python train.py --n_head=4 --positions="rope" --init_std_qkv=0.0234 --lr_mult_o=0.808 --beta1=0.95 --schedule="wsd" --steps=4285
Below are experts of layer 8 (counted from 0) of a mixture-of-experts language model. Rows are named router (the router's row for the expert), gate (a neuron's input weights, with its number), up (a neuron's input weights, with its number), down (a neuron's output weights, with its number) and show model dimensions 0-223. Each number is 500 + 25 x the weight over its row's rms, rounded and kept within 0 to 999. Numbers have three digits each.
After each expert's rows: "comes after" lists some tokens at least twice as common just before its tokens as in all text. This comes from a sample of Wikipedia text that the model never trained on. Tokens count by the router's weight.

# expert 2
router:530464500525532493545476496488510470537528527470475522547500453498490466495480509474520551484491494531522517520469501500442509517476476475449486475474467456506469546508498478509485484506499466476491521529499471511467525488507508525517461447482506476542521519553551497486515500549518504494517486512483446502474495489476469472490504516534449500458462516512507494528525475447530503534503499504489485507482495486496529506466465504498487478523510445455515507506506548527444534513489489500537496483508558484507500530541488472505516469479506483528476483461501541508527525522529474506511510536466508461523531524490519468530517493488459508523484505498518506497529483473510492511510
gate0:473483514513489496489503505470496479503500502467515501479522490499489500502474479473507477485529527548534539498502498471520490487513475499510487468495456487547505502523529477504508500483521483480495501506507487490484489506541512559490457546488522522571535463497496493515486533564522531462504452461536492535525492513473487512525491528524541505502540516447493469529524537503501501503488490524476491482464493523516423516470490530503473518513480544484519512474434526470515468507504483501488474515483500504486512505461527515504539510512511525496516529480485523481560508553505500522526534533442514526514493516488543524499502486430458482521500502529522520546515506473518485514538
up0:461481483511530550469535470478500501474454465523498488526499523484521529534476535571464487545514479484506474520491485503519511497517526509499503463519497505496488475518477534523495516490518523478491515471534545503504470563458483497528489517531471492507480476510473529483505497475450502535468513502473504484511514490502524517512496507466479475522491451491481491494533490488522524496512488466535515514515499484487509534505519510490459455426479461467504520534501474512513470472495538543489517451530498482507460492531523539493479501510455481493491491511490485516462477480486520480472481489519465472502487527511489518470535507564544535463521554480480512479465487528459508464482
down0:417505476495549471500543494540505507489493499496523521516531482491542491472506492491492498506458502481483482517534473494497531502479503490482485532504494473518477480469518485482535474518481463495489510492532529486507519487507501509494463497513486518440512485592476535534495491517544503552497513520483511487470517485516534468514488502463533554529472531512479502527505493485577475528471488481506470465472533512465516528511485445511509483515486509449494501471516483490473499503546525514518491531486514481492510521514464527512537489520487504473461496485495516512506579510502514533437475506440525502471496516478474544521509508502522487508496519489498522490474480474477480501502
gate1:526496492559457514456482484484513489486482498512489497529472545502539517530494525477519511494520463520501474480500488490512519475525516466527463497517457483498494486542493534506533478457530483463488542496446532529477513505509517526460526513511481469465515486547494513453528479489473495504466489524530475517493473486491474475469480478517493477490467521491477529494545543553523548488541499517471527446487533482479477448502495495545500488477505488482528524532500489512514505538508479517494512502484494519466483487520509476507491489475546506501491474463510510526510544485528553493512485480514456469498517547514468459550495531469527485525557507525480529532472508489517514490524
up1:489509516509523485474488481450531522466435478489493511480463474510485528519498430495480486475491472470538493495487485532479476492475488488563495504482481479481508519519523461474520490537543480483486515472499498498537532493547493470517517527511506471546545481506490479478506473484513490521476460501555451530517479504501501467499495466518511492553468509532494465494500503495513515471466538498511455476514494479514488506485483512491509527525540459475525524508488504506568495530481485477484477491490523480477522506541505460471504523491505502526501451500511484505478512471483495516467512499468503503534447473483446497538494539474516463532542471519469494483476528473547479478541
down1:526487466516555534503496506550506524544490515484505511534476526508497530498459491472481452505522505539547469498489496509517471521485492520515503523532508520540497524547512471521533488516519494519509502483512518512454502486476542476528537491483492477490490512518466489487561487524512485504537507547479481544467502532471507528471494521508530499474499472464469509484489471506475467536477535520509512504481487499469478474497498445500530505486492530512546566498507548479494484496514460468524490493499480512529523518457519547475499557480506524508543502500496442504513516432519504517496447512508551500492537491521511497495519480538507468540515520467507490556479507505496494496506
comes after: "0", "9", "8", "6", "5", "7"

# expert 58
router:540458512482565495478492530501541454495546510479458531474493486480522501493482502524526539455488454473531481528494511554462509462469473499510508500470467477489460500503491476507491525508502478486515528492512499505501495498499498520465473488483505470514522503576517494515483480476527494498479486463496505486476490500494501524501471475485476536499506486527484491543558536510467492503527500487493490502498531491503522494498528496501522477512522483517522480500454496526449492523496505476536458531481507503528512470474404468530498454494508508544497491536494519497527532489531488517467470509439518474505506502519514435514521482495466457525517503479491461482490523484544515524543
gate0:477469479470544502516501480517485454498521521469490490537493532502494472527481559493482515517498470520537505532516532474511555447510515531480548501480519532543533492475513500461509506517462527490530565504505478502498475500521484520450497526477460519524464512528476518520482479483519510523473476490522502457502556498466508474508493475524480480494525451469492531489464505528475486500496502497505516538454522512514462494455533484457507522511536471513540481497473514505505481563497537489540527513551499505513517479467500490566518466476513514516479517533502507458478495523514501503497511525467501471519502508508516511480466526526520533533541536530509513484483469476490504515500
up0:498470519530530534489490477495520467474503504486524511532533527486530532503513502505443499530543521546474484473470537523477490520534473483516472480501483506523525496456509522504525497449489488460512479534516480471529550549513507457451511523528513491518494477485494480485535491486498510478516494492479502507498472513533502475494489535486484531500465549497508523524502489521516507503521483454491449455502501525493454515522470475514447504518522492479474490468504499475508489502488490531504520498467424521530502510543514488492502528478536468473519483467472521431496483496513516502547510474502468488466521539455477481514508457504495508499467524476466524480542489561500468534522
down0:504477475472467479559445498492477453504532468489521541476490494479495516491484471485468498552531517503459500498503494508486486505501509526492471524529524554483480498496511504518475484507482481518497510467515477500504454505480449527524520512490486486548519463514481514535499475530493467492498496481525471511538525506496488557460539465505511488470533478526507469431473492487519513493516435511429494484509525517482487486508492491542500497508499547536492485512501535482511553500443497500490475489515495522511510498494506554474505488497543495508513532502486523477561478552473435484476525519494498519518532499476548481463492497500468545509514511539477511479506493505503480508483
gate1:531467539532500496502502500505502449501494535523467480481485469530534487539521551521514523439482481519544454478512535480462481483492475485498465507535519471492503494529539493526505520520511540510493554525552521514486502509504508496511512522499459495518507441512497516461500473486459545492509488471498433520518493550518476515522538484520532519505499536484488498469481539502494471499444542496480456503492513459565491506477477509512514517527469491497491491493479499501503467462498533479515474478489501513513548468551450511520509538485487553514503487472514496527552506500492507467507510514508515529513502516479489522494516483517507475456498510485552517475475509477527496486473
up1:464536488494481504494500499533469531507510493499555491496510445547454486497493446477483474525479505471527536550508466528518543515492494492450487546496520535491459491523484552499536464499517488489472514467472518525496535507473459467536508477556473541460501512475528462491513549499507513470501482506517504489495498514499542513490489486521465471496501475528501515484511496496483497464525487515527515468483514482500513498507508540529546487450515489491527527510486503527449542534476509502450537511499521503487473518499502455533501444508473497479540571485484488485474495494511480537475498498507501471537521501501535517474461516497504485507514507463477474545489454505509495502490
down1:511443494489542497504538515444496512530523442485556501529500501518496501500531497515547490461532498512468449486506452511493532512468533542507520488461506486537454551502480526493554556454520509571499488476483502488531468530466538485519497474477503516521501506492501482483541514490525531472505453479491529479480473435489504518501510502504516533504495455528499489516521526521497543502501498492475488510488523516509486503469517477460434478519484516520491492540508460467551499499512493499487502546487501492498469503540496453516516509490497518490450475483498466535494465487496497491521474481492459485505514481475528528506497480516513545485531503492506502519471515500504501470517
comes after: " ", "1", "9", "0", " (", "r"

# expert 20
router:524489519470503505536469490496541501511540488490448529490491483510519506475511503517501574490478460536517505483453470512482526492518511509468542488460508481506484542519451489446558478482513502550520501516501486489472544480511528512544484468536505484487520499496514489465490520529518496533503505508503484489456476519518483507479523485532465543487489497509497479514528498477517483552494519512464467505482491507506490493518503495470530454534492514518519495503514446517447515549517503508544502542527529498500519488486472473523495477497539527509480519500508499476531549528547511502485486517528539473522547452514532462528548510482509476485495479513535466497502471479537458476480
gate0:430489444490494497511471539516472537485528480490483507484508496458444504483458506548509537473532496501501485514493517537518480526524483533477513493494471509523478483539482489484454496494480543487508471509510505494526475492538510451493545512463512484528546472502488479528525445538501485516504469556493514535509478543456516485518492492475475514492481477469504508484514539518485497518586512498505482484488477482515500515472506461513506495489498475532527503490501517483482478479489460518513485509486504507502483468448499482532507487494489494482492535519490526500473500534562506499504528509514526503564499501491529484458483522475486565488457518465496483533526498485557497489532
up0:478433487507486506462526522492461520540491458475453520494517542456513482466522493478506512519491542493540477510507485489506525554519466500455515455499520508507515467486479457508501514504497549481500491555515499497521524509493483522513511497504502506519476446487505454469486487518495502480484493566498528518484466520497510497546533469507499503460526458514502518504506491499457525491508497499555443488525475482560502533487492485489455499489478522502492516495500486484487514476492473489498496523492512519489497555479509506467522469544555476524498518517501490458533501531498540503470508515502519531535542502516473504502490498499460524509475522461481455543499471445507479477450
down0:469510516506471526501530507493512523557477477572460516497509553483477514492479505497509521476492491516521466465494529553486453495514484495489489482510487538471460492500525493500471471545492487492506507513498510518538512470489488488517556511515481477505535507488471505476482484530575506514508478496530485465533525462487502468507433548474493488490478534500497495501527529492559531495423493534484532510464549509500466509529521496488514526514478519550453484501505493454547478484487505479511522546517486465468490539499465501520489486493471489506498463527481499464464509516504493485495514500481499507531523460483478508466514546496508518506503538463484484478468509522521499500512
gate1:494525506494520480500457537523479552527488484523538534521523468512530564531486497521458506514409503519458503485497447507492487513542499514480519508508491486489498490507506508481532502475463512483520476476494509504511553542536503483538445485482487479531534489484465535521493529495481472532483516490469455456519479499538489482515481511518483521488490493492470483501506502518440522524504503511494523501494468490501528480510487505500499516541560538508489503493508495497522531458484501512518453527483517486489452504527486482483501532517516472510489471519443555514512520520525480460535482520500500505502499487495483459506452487506509505447504464491473492479497555489442522482474
up1:517496492467486501499507533508498508525476490476508518515491457500518511447475480516480531503493495509544477503495500539506506523554536525512490462499491552498494477493485469493509474514481515479481500500475490484518486490530531508495455503558561443465508497509539489473495459474501488496480515482496494499489491475467479504509489538514495467452479474519514511494519524511437497504549553522497503484458479491477483491494494473410566482507536487502509505498504534485487513465493462468480544510591501500513499488513509505528463489498500489504530490592520502478460494520475488517478508477498508480550505501547489485494483504527520504486514533536493484514481470483514510482488
down1:468533493531505484469498480506508533497462533506479529462478505511516471496488484451535510517474466494493470470504503534529496507526522531487455548497480443560486515480459476494458518529480491510506512497506522499483491470484498468522477527536508504495507455573498491502474502503498537538496504473511509451476475486502496512488507492495486518505500509483540496498515540474525520455532496523505532524431546500459528502481502496501526538500512510507545492503533484478540485499475509468470477511437505511514476514562474486501486484515454548477466471490530524553506545487502469496543508543503520538512481473477465506494492503486539524497526493504500496463489508487489465542497
comes after: " of", " in", " to", ".", " for", " on"

# expert 5
router:505438483492540520508547532524513495518488506502442505544495489505484497436499504491536502454522462485528513525508473517444489523467491484454525497532496474493483534497486473520474469507515495536464479500477518467483500484497516499476495471509506489513527523564523473484524489522520480498499544495462505525432503501519482483504497459490473519471468532509494518525536462503505473502518542489438470524488471477485521513488479522515517511492523498479541461482496485484487497548523473475530549514507512503491494504468453509521506478495521519520513537524520524479547526503536492494490480512462524487509483478513515469484571491463491479457497507454505447492506492496535521472492
gate3:495484503504514514513498518490495463481545500503542521506492487481491486508488478510498527421486478449560475518503481511517480479499501481482474495503478529495513524511500505515473514536471503492504489536469485531491552547505518486484497480526464488503527483427524495481493456476479507471462483469497501525491472492533474512518460488496476517516464522492428477564494504513546504481522488462476548500471493505467504501505467467519490459493486520474490505524489479466496495479484490511486506553484515444448507461505526496511523503503526495485500531525448508510487507534508554517507461487499526518517499483477538457506506489516470466492492494491522500508551556487528442483533
up3:515494497500472537489443531517494482490500525490489529488508471465551506492516486505519468521495487512496513474514542457465488508515483489475535494521455497477480533534529515490521508494500504490519530513496498471521491472518499556486501514472521541488476471546516476533514526540486475511536472507508503507548457495450488509471529541524537527482477512507534467480517527464483477529510498532479492536508519555547500493529523476490494564468508523494479494497482508522470512485486505475547472528517531498549486517486534513529546445546506532479519530500520474466462509509520488558513546479476515487506537509510503522537517496447489512497506525531481496485451505519497467509514
down3:500484512492541473410516510521518499521501467522509482538496490551474491475535525493504502515463540500488501480462535524513500481533507515527490468515523493506521559508494511457460491477496490482536520478445445485485495473466504456520519520458483477521531485505493477501479475511515525519499522457483524493501482482490524505508488498520497434475507472522513510556538520490491488528470533520429486489482514513476503493473508504523519507531532499483488464465499522538504478525511461545532462485477469505522490494518501516507485469454547515477512529517487456523512499493521475492508480531487513508495505483468568490498534518471482491519478502507479518502543529523455522493462
gate4:495539490534454538490505520463493462491483510544505495517564478504462519472487547509465533486514494479523509466520519507431472535546495484492517497546502510504497537488462486511495488515494469556518515510477472490503470504517486476512455515494526507464480498498507473492513476507555468475456512521520487541505511493503519482510521499504541505523498508502513482471531520520511490497514520538458460496505503492519537490479512502501508517504488485439503523482454495516453463540532503496485537502519507495496471531474457431515468477546479534546510543496536463521514512506476499563503510539484486525525516504522478490512521496518506478518542491463477509502500453492496541520498
up4:469478509507504422513490490525536489520498508456478488504484492491513524499513487543545477509483495460503475481454516475545534452454490504508492454471512478566462509509508480500496510503522515500561476507541504451565531494471492530477509474537539503488524518507459493493497541475485505518557479467484524475508486535500490532492516500488514487491504472525525497525480500453494505508466498472518511489477517513469531474513475512500551495485507541480475501486489547498513525463497465479495492488503507519513539462506533509541511494497505502502523449503467552435453488491526528493478518477493499505472513507495489495503463519476492478457504448515520499524452520485486488500502
down4:536460502498559515527423524490497542471499502509513499476533497458493526498458547488501538470513520500548476514523483503499529474498525495490536475526516514426467504482471507509498534511527535462504526490509546479451501502564489493487460500481560494514480493511479532550519525496540498468507523490502486496509533507492503526495527509491481520528471500515521507517520512499548509487498490462528475501493491492476498522504531471466485486530469495491521518499495484545486518506507502444520489486533509518486471492502506502518481517509510477469471483503477470524531501521498492489481532482462513490453452523520521501564563506483500493460462509512529487463510517458510455495471
comes after: " |", " the", "|", "-", " R", " in"

# expert 33
router:510461481459518485546439533530534472507554494488477517533459464506490501456490548514510514485497485532498525503508468563489512471495502517498484469502470466494507532492479466509497482483533498455494495507510496465453561493497519513487514491512490515507505528479498479485562487497534480518465488505485510461477448475464487515501525555499463487459492512539524509546518502449511474513511520511471471513539517508520554483506502482475521440533508473493555498532534493519474476523523470467483477534503489469490516489490457490495506483523489534519508487507485482528491515503545496483478481503481540494514517532509562495510532467475477523507532502495502498463504517505523469504498
gate1:495514527526531508466500541561500518510513502499468517476506541487481508506497494488500497489498539509546536516492509481494512478499467430513467468534496484473489525523474503516488455488437532512476489505484492471516518538497506538480537500496481505535473519532519520509534482473501466503514476498488516478495533515504478507483534511527474510488473534477505470511513470508531505468489495512517466477504524538517453512534489507514533519512510486525533508461533474485467477525493524468536500491543504486497416464511451521518521477489474472519483519485499496520509584463510522528453478529521506509520493459506534485511494470474495471469464473530526484502521527445550494493516
up1:489489505501499495492494497529484489482548498496510525509505532515514518528494459529479503544486498524481493534485507506489537506537527474547493465517478474525461516551476489476558487470419486476486489516521502472509453528449479502490507518458495483513518482532540478503508514501465490523501443493523530515492532513499475520485500490468425445488502517450511489502528500501494526501488524476454497475469494547524492490504493508473508533507544491502549499496505491499478469509510487503491498539500490518483500468511502497528493481533496477519487508494502529512462584475545509528459524477496505479502530464523544454491487450492476515459510440503521475499508481482537491514500
down1:468511489497410506495553513482496474531511530485493504536534468526451512489478525492472448503527524492502442515503470532460483486496496488517494494496501518502528509497510473500532500521529519504464442537497476491516529472483508510523518505478509511513499514479519531539492501522497443472525511489454508517482540502500474479505485507517521482500501449476509486506489515551514454533506485496477483489453492463451540508493525507475545487510540530512495501477501500516518499491490476468511500497508524512518503456501512496459517514495502502483500429464503511461482496516507495508502473487587493464488489559531533517486501486497481512529506496512475493489496503579464481470544
gate2:495512521522468499495484480443507515451568510487473498469505514498502529505463525522475514508514467530490498515454475495469501478512519497548529505483481486486475513508459476505542559495522465497532465486533506521534476533475497504510488511469530524487524478507534513509455493534552525512553502491505490490525527489472486512498548479540517507507514491478502487490533541478482489455508512499462529494522517481488514546493527472507425488541470524500544491526468527535513515464474480505501442524470486509489488492467500540517501492528496530510480510495513494534485504488485473468491506469492474505547514493486493533473503471483521499505552480450474527487539474494493476560526
up2:525460522488496537522490518520494517527498497523505486497477528487535460462547483517455554504509494512510529444454487481532504460487502537546480495503453490510482514515496493501512494489499505527508492469502510464515497517488509530483469512481443524496488526506513488558537483484450467479516513502530507497499464495493535516512471489506452504492509471486508508534471499521515476523543486525518459512496529497527527462490525510458523456487491511496503516495517473448492496467506489513504510491452578479453510503493487529502499504496482484480501503527480479523490520517511524521461487495492474504472545546541521463534533483484480541453417515500511486510519536491540455497520
down2:485536487500487523511556506538505515466506499465534566490501477473474515481520474472528465511477492506491475516528508491530520506504503507520506479470507491536497499555543548506481491553487565503525489513510451488519505508544523522498485493517505490514530483540470528449452527528489482534500521502498527500464506533523514471514511532494484401455495493483490519537498469486491529510496525497548501484481509506451474536526485514505473498514513524489482530439483476496506560515496541497529474492520489545535514513512495520474512509525518461540490501490510510536528509529546521501478501485509543511504502495492462524483537517500516477492506530499505532510528542497508491475517
comes after: ",", "s", "ed", " it", "es", " he"

# expert 3
router:504479545498533508517513538544496464520521504509469524525498518525532479473486546511554504467464482484478495521507469515492501492458511521471542423539467508503523542498480499512506503489529538494461511504474503509461512488510506498518505468499514461514499497592523490435508507512562477471503466486514516503476518496501518489493530516502447517513481529496523488544539468471533466521501512494483512535468470515504529510513517519500529496533524535488495492485474496509459484552536516502538514534498535479485485487495479562544515478533489497494506529512521492491489555509525497501508465509468526440504522500507498512474480495491506481510520500526485494519528532449506473500506
gate0:499503496502462551481479516529512515481489531465518532489527479510504535470478506520500487482464458466522537504496479505527482516513526526495498458512516475512502525531453476520515465581472490497499467497502483490510555489497513490507512494466465569489535531532482461471483510459511496535460516511508507544532496484507506478553547509504522495462533567467498517524499501480505522478481466477471491502524516491534498521503504544509449551515506493508486515484495530489458483517481471482490491491465515450479507516484540513532466554481506506500497517514523484481497505463548490473489479472509488491496443489464491519481511510536498538524500454520534501522510478494475510494462
up0:473524509493438494468434436509518501506485531491488552470514516505515534474530453522507486487488494473491490486510470498502506462529515479491526499490488501559495493467504457483494497529534492459467436523448473493466545489493542525498532515492464541478500501509518477501494488532505512470522497489479524461496498463508522498459495494494542485503520503511460499504483521488480521515473487518455505470474494540516522516513554514526494517501522517531516513484494499465509551510493493475502459493527524516484445502496516482513512557571529472485516522539514473494473490458509506564499496507516510453517494511532498525503487547509528520536504509519496490507476475479484460506507
down0:472478512511504520537451502519489495466456547533511507494495456488488514511466465499498545499500512489510494515522489519517518544509530509529492481560462523506521529513484496513489492537541525493496502522491478546496537463525471460479508539526525550506507507459477516430494505541488494507497461496479482525519452543510490524473518519519500464497476531497522523469478522502469491491479532512492470463462508490548512488502473486514480509489522508505535507482537494509474527457483501506493438520456464489529582524479500467494499520495503509494502488526489489463500492506501516520528458467469493487469461512488483517480527499514543495479469498471485488533513507529503433504453
gate1:475476460516494461527501472506485413460503511567517556510501503531545490478495490522530520524502541467505479527499510480473493483481531493523517501467479500518503511509531546485486454509474522489541508530503509517502527456450508487513476484493514509521468482529547523503482451505506503515554467489534513501522494491496454458560502497498504489518516521494525465492516492506500494454460494545532520497539500509488531485511509505499485530553487487524487530511481488522523496522529525503476511476500541494512517506497498474477531493570505507525493465509521544493540535517491498521463454558514479520564478468472489509509484495477500491495492516514510505512519493509522477536482
up1:494491526497506485524504520498523513479499495477493485470496465489521512541468449495523523453495514504490488513498495441519505506495472510530561473545507479484551479483487476488504510496507521533498472551466519488539507476481518478463500518506538515488475436482462514513477534517481491506459521520471555512510484483510551505491461502545551459499487508476503468515466512507512485485487535562521502475451534515532445518462499483497479494500493469504499510519528525483479513511524506470493532500521486492537489474541456462527483491487522475493492498550537486487498473466526532488465509494489522490517482504522506491543534478486503559503492477498501528506456496505535562517475
down1:515536489528467502473489503512489457465493495532466499506551473523460501512488498502463511519515498526474502495525510489513515481477549480465533483522534529522526460516506426496495494518513498471442551524476483499523489532524474487524486529525483509488499487450505518514520486507520502460489514525483463490540531483489482527469479490492517462477509517526545497486498462522534530545497557527463514516460510492487506478486523461518511462467513476507481518485502499471473513492477482491542508526512482537484530529497516497509457503490477514525482501496546462506493502507484446512477447483553529541506515490488539487508517445485528492487533513472490537511536507500487432485471
comes after: " ", " V", " v", " m", " (", " p"

# expert 24
router:526494474466508523511508483482511472487513522509496500525444525506522486463531494495534511462475474505475573502492494504405456515455504524477484488512490485453472497538499463532525516510516500535475494526450487505474557492477536534487485462507518513509505495512518493503521472508478484546475489530487495468498459527494484522508501497522498546495508503504510501512512495488483501494545522489487511526499529494505507520529468515499509498512503467512533491521502473522471493531495504484517468492519520457481509502477489491535515513481481489523515538499515483513529545507535514503463521512416509460513548493518560425526563438494490477473508494489516505485475499482499522472486
gate0:483463484515484527499487517481459537516504479474483489517506481492487437447496527470530500482511475504521517465546498507493537507504477495545494498491500489499506500488523506474540524510490513478482497520517512514497552443512514475447506517489521495542567534484489468512490521524513528491481455518508490509442506470519510491492484494438503512487491488516503488476527468515499491508525456495511490450543548473501504478486507506418496510489510526493537509494560516509489497449533471440493469500491501503482515470501504527510478508479513445555516511489479525519522522483509521514513495495488479504491528533540476430526506498510503540481505518492493447502494497498459517465549
up0:498492523498501536489522444520549525522514502513503512505539511517482511462526485518492475499494514509474524529491545513506512492495500471500461496476519490499481531493499493461477496490504495455528476463533489529466522492480538504479469507469445481469521475427510525533508504508442421519533494499448489443558484500509486511463481545494490536489479516508479542489460512503508494452471515497552477486521481501485436509480507510521505482529505496557501505537467489535501497495495511491501497486490494472496516500494526458490484507497462506451483498501510484487484469474508535429495486509489471489501480525511479488470497489489515502569548510508550519496501508526500473488516
down0:494516526435509493484490506490510476531476483449514508514531485514534497508467475502483458468491525496482498544501516461494484493501532494500513479489483502504515488483499531493478466517466490510513494497500524496527520495482506468457463520524551480472518490499486516519566516540512526534468502521503502512517475454486491504547514501531461560504531525514542490510484557503556520512520481440488491492465527519496464523498513528480550482519541485484548501509512512479486483477526509479530548513459538521518521483513539467491502523459503527479502516539497544471559487495523500509475527477464501515528446493472491496514501549535492496481460517525523516513478492519552496482494
gate1:532520452473503515441457497497489494458522487507495539455487505530508538479469473530489502523498475540489526544515484527478507488505474503494490503498444533504483534507513493507519507535498511542458516487496469491499506516505511450492490516495519550465526510493472491519542493512489510453497487535542475491465510492470502541524507530544505510539492500474505469534488514497494484501486474544481514538533476485502493483528499517520517495454499456510504480445461482496462464530506520438471499509461478471498447482485524477502493548524528510508469531519500485485523552528490457447474495520506507495516478510510517450489520548482526516525523519521494515464441501501491509515482
up1:537528464499471477481500539523537509481517470504481526492466512471519475489538502478509517544459485498485498476521495503498475504556506468507484516551454519484497495559461527525528523482496489542501532520519471470560504504513516533496506464457469519462469539529504506511502525550484510513528512522530507440487512504494467515524469547527462506494474529529542440529496485470525508509538490497502511515504503509535488492502546451493509492475514518494473497484467467452488494482501525476496486515490470505503452483519502527495494505539538480494496547499504488529495514503499506492466496507522496527473506455517499530466536521474516497450535479526497486506478525517469480542446
down1:486500563477468539526513485550539521538521531481570496506475508477494463520501512476527511470521476480508471536552462509549520451511467517467468532459535486491506486488540473522520527521476530517485526498525506487486506479498510495482472475496483496510499495545497498501522502501501460525505524462512468490480472492555510531529508502504521499504463495490491508523494448525456520506496487557574516507520497522446520514473513458531523489500504482462480451494508522499499467469471519495489507503549546496508501481563488496530506494515480488506492492475511482511478475486468524462496500522488526519505465506504500533463520516543487510492506507523506461468530482502534488532521
comes after: " A", " H", " B", " K", " G", " S"

# expert 31
router:492479531480509504502487492471531481540525529492457517514509476483497485443511491461522555488503481544507539507467499521461489501470495477494528481489502465512485562523477477512487513480543496536488513553511464489517506459490521516482488489508494485495507502526507521482497487525505445473508455453503482468498471473494466531490489488542488512498505492504539507510519527490543473535475483465491509516511512505493492483497485508512493515530525524515540524502517534518427496533488541490542527495463501448460557525509461523507484479468534472512483507518475496467525540535510525519473558551459502452512512505490518492536522490468445455489496498483491476491520502503491469477504
gate0:465500500508484488515484526496545471527491486493444502451470508456508539511535540511535545502512502477533497463481527484512514466489504508458486545491488473488496449471531480519480514545497506510526528500526505530495501490512481508479506523515485486514496468479525546464522513527467506530512483508516502502503496523480486521422520497510502532536473500497540515456452517516534492506585524530489497500531500534501481557501496510487488479529488476485537487480485479543515502561538501550498480515486472512501512474544480488477540513486520510520522518509469481499498476500525507524484542542502483476554483516447524499495482510506485488469485561479481533498476503530475515502506
up0:478553497503514463504495520504538501514494508511509491470475507432509519482477490535472533501471496457525487498493498510494471490544474495519519491481519486505516516493518474511535474522510507490497511521520499470508561520517521517507558499496543493522516525490520489472515508501516461498534462490485438494512470459517494476486491481485500509510516511533480499504490505510453531491486559480549417435482531477498510511485478477479503491528465452492481525489520543480517498483533515512485472451486518485534501463450514497476504484516474495581514520478484482460489499495496505487476514499514529510524478507463508458474481497501511488530497474421509480525501518487494454453525
down0:497489482488493571499500484498527506522486531502510497516473460500500473539476520518494488471506516531482511469451509468510498556452518524488498523484530570472483508484500516510526486513488466477455464548498457510500526503474494528432521559486504514473496519484476509543445475477474466514501461475494514496488539500552497494490481495525504501550556522460468517528472554521465430489517472492491482479506506545482489482510482491483468497511506534471513517503509482526480490526481511508498506460512513498502480463533506510502499526487520519528461465476476463494531489518459524487476499487506525509494534501475513478512474492500538480480539561501488489502506503488534534503490
gate1:494484499501504503535460463484517479515510507484460531528505503472471489497516492483491519514486541561499489510480559485500447481491539513484542494519480482467528520491497520532515489551537513515513508500517481509522506491513472503446503500439467534533462498538538497495470500506511484455531462503501532494547537463491505477516452510493524510520497463523509498510522536518466438534525471537539481465486495477498519457528517484464516557523540504494554497503487483525484531486474509487518490492488497512503503510510504514505533470504488498535487523458486500516546492492492525454472548504491512468471487451516543511468453465481486477498503474486519486529490518465511501521543
up1:493558472456521502485500491505482521539511512519519544487507505469495490469485549528477474509488500534496478484497489458569538518465444492515484565484496520488536508502509505476521451488469485517525536472542504457535505511501491548539528513498552502477518499475487522487518516533501488489475548515514500571487472524509483495503468552522518499501502528446508474485483524485502513480524513487461534506537500508497472526494488440503502455478498538507484505487479466495554489520492510511484479521527498465487512505507491488510528502511475536490540554523514484485492493523450483520490482478535491512518540487477492531519542515529490559493510487480465492509495528511489521479502
down1:523459523533543530487504521496525503448494485505489508525454499499486526524511500446511517492461481468502493533531506507496491441517497521466491479556509485527479528523517506539519534529528503506490520512502481532481477476493464480477512510457475467514486513534508485495485501485493513483513480477515540461552515535482507512504501466497518433516520469498458533498474496531490475496508472524526480489438487477461532485532511475461512517500502456501544485506475476522481494491575528456543475533460461507489487453483503523472526501477504533521458463487457509511495485521504525497514507495492532463494465482538476463470476470478522489497483488486504525491475500495489493553495
comes after: "1", "2", "0", "3", "5", "4"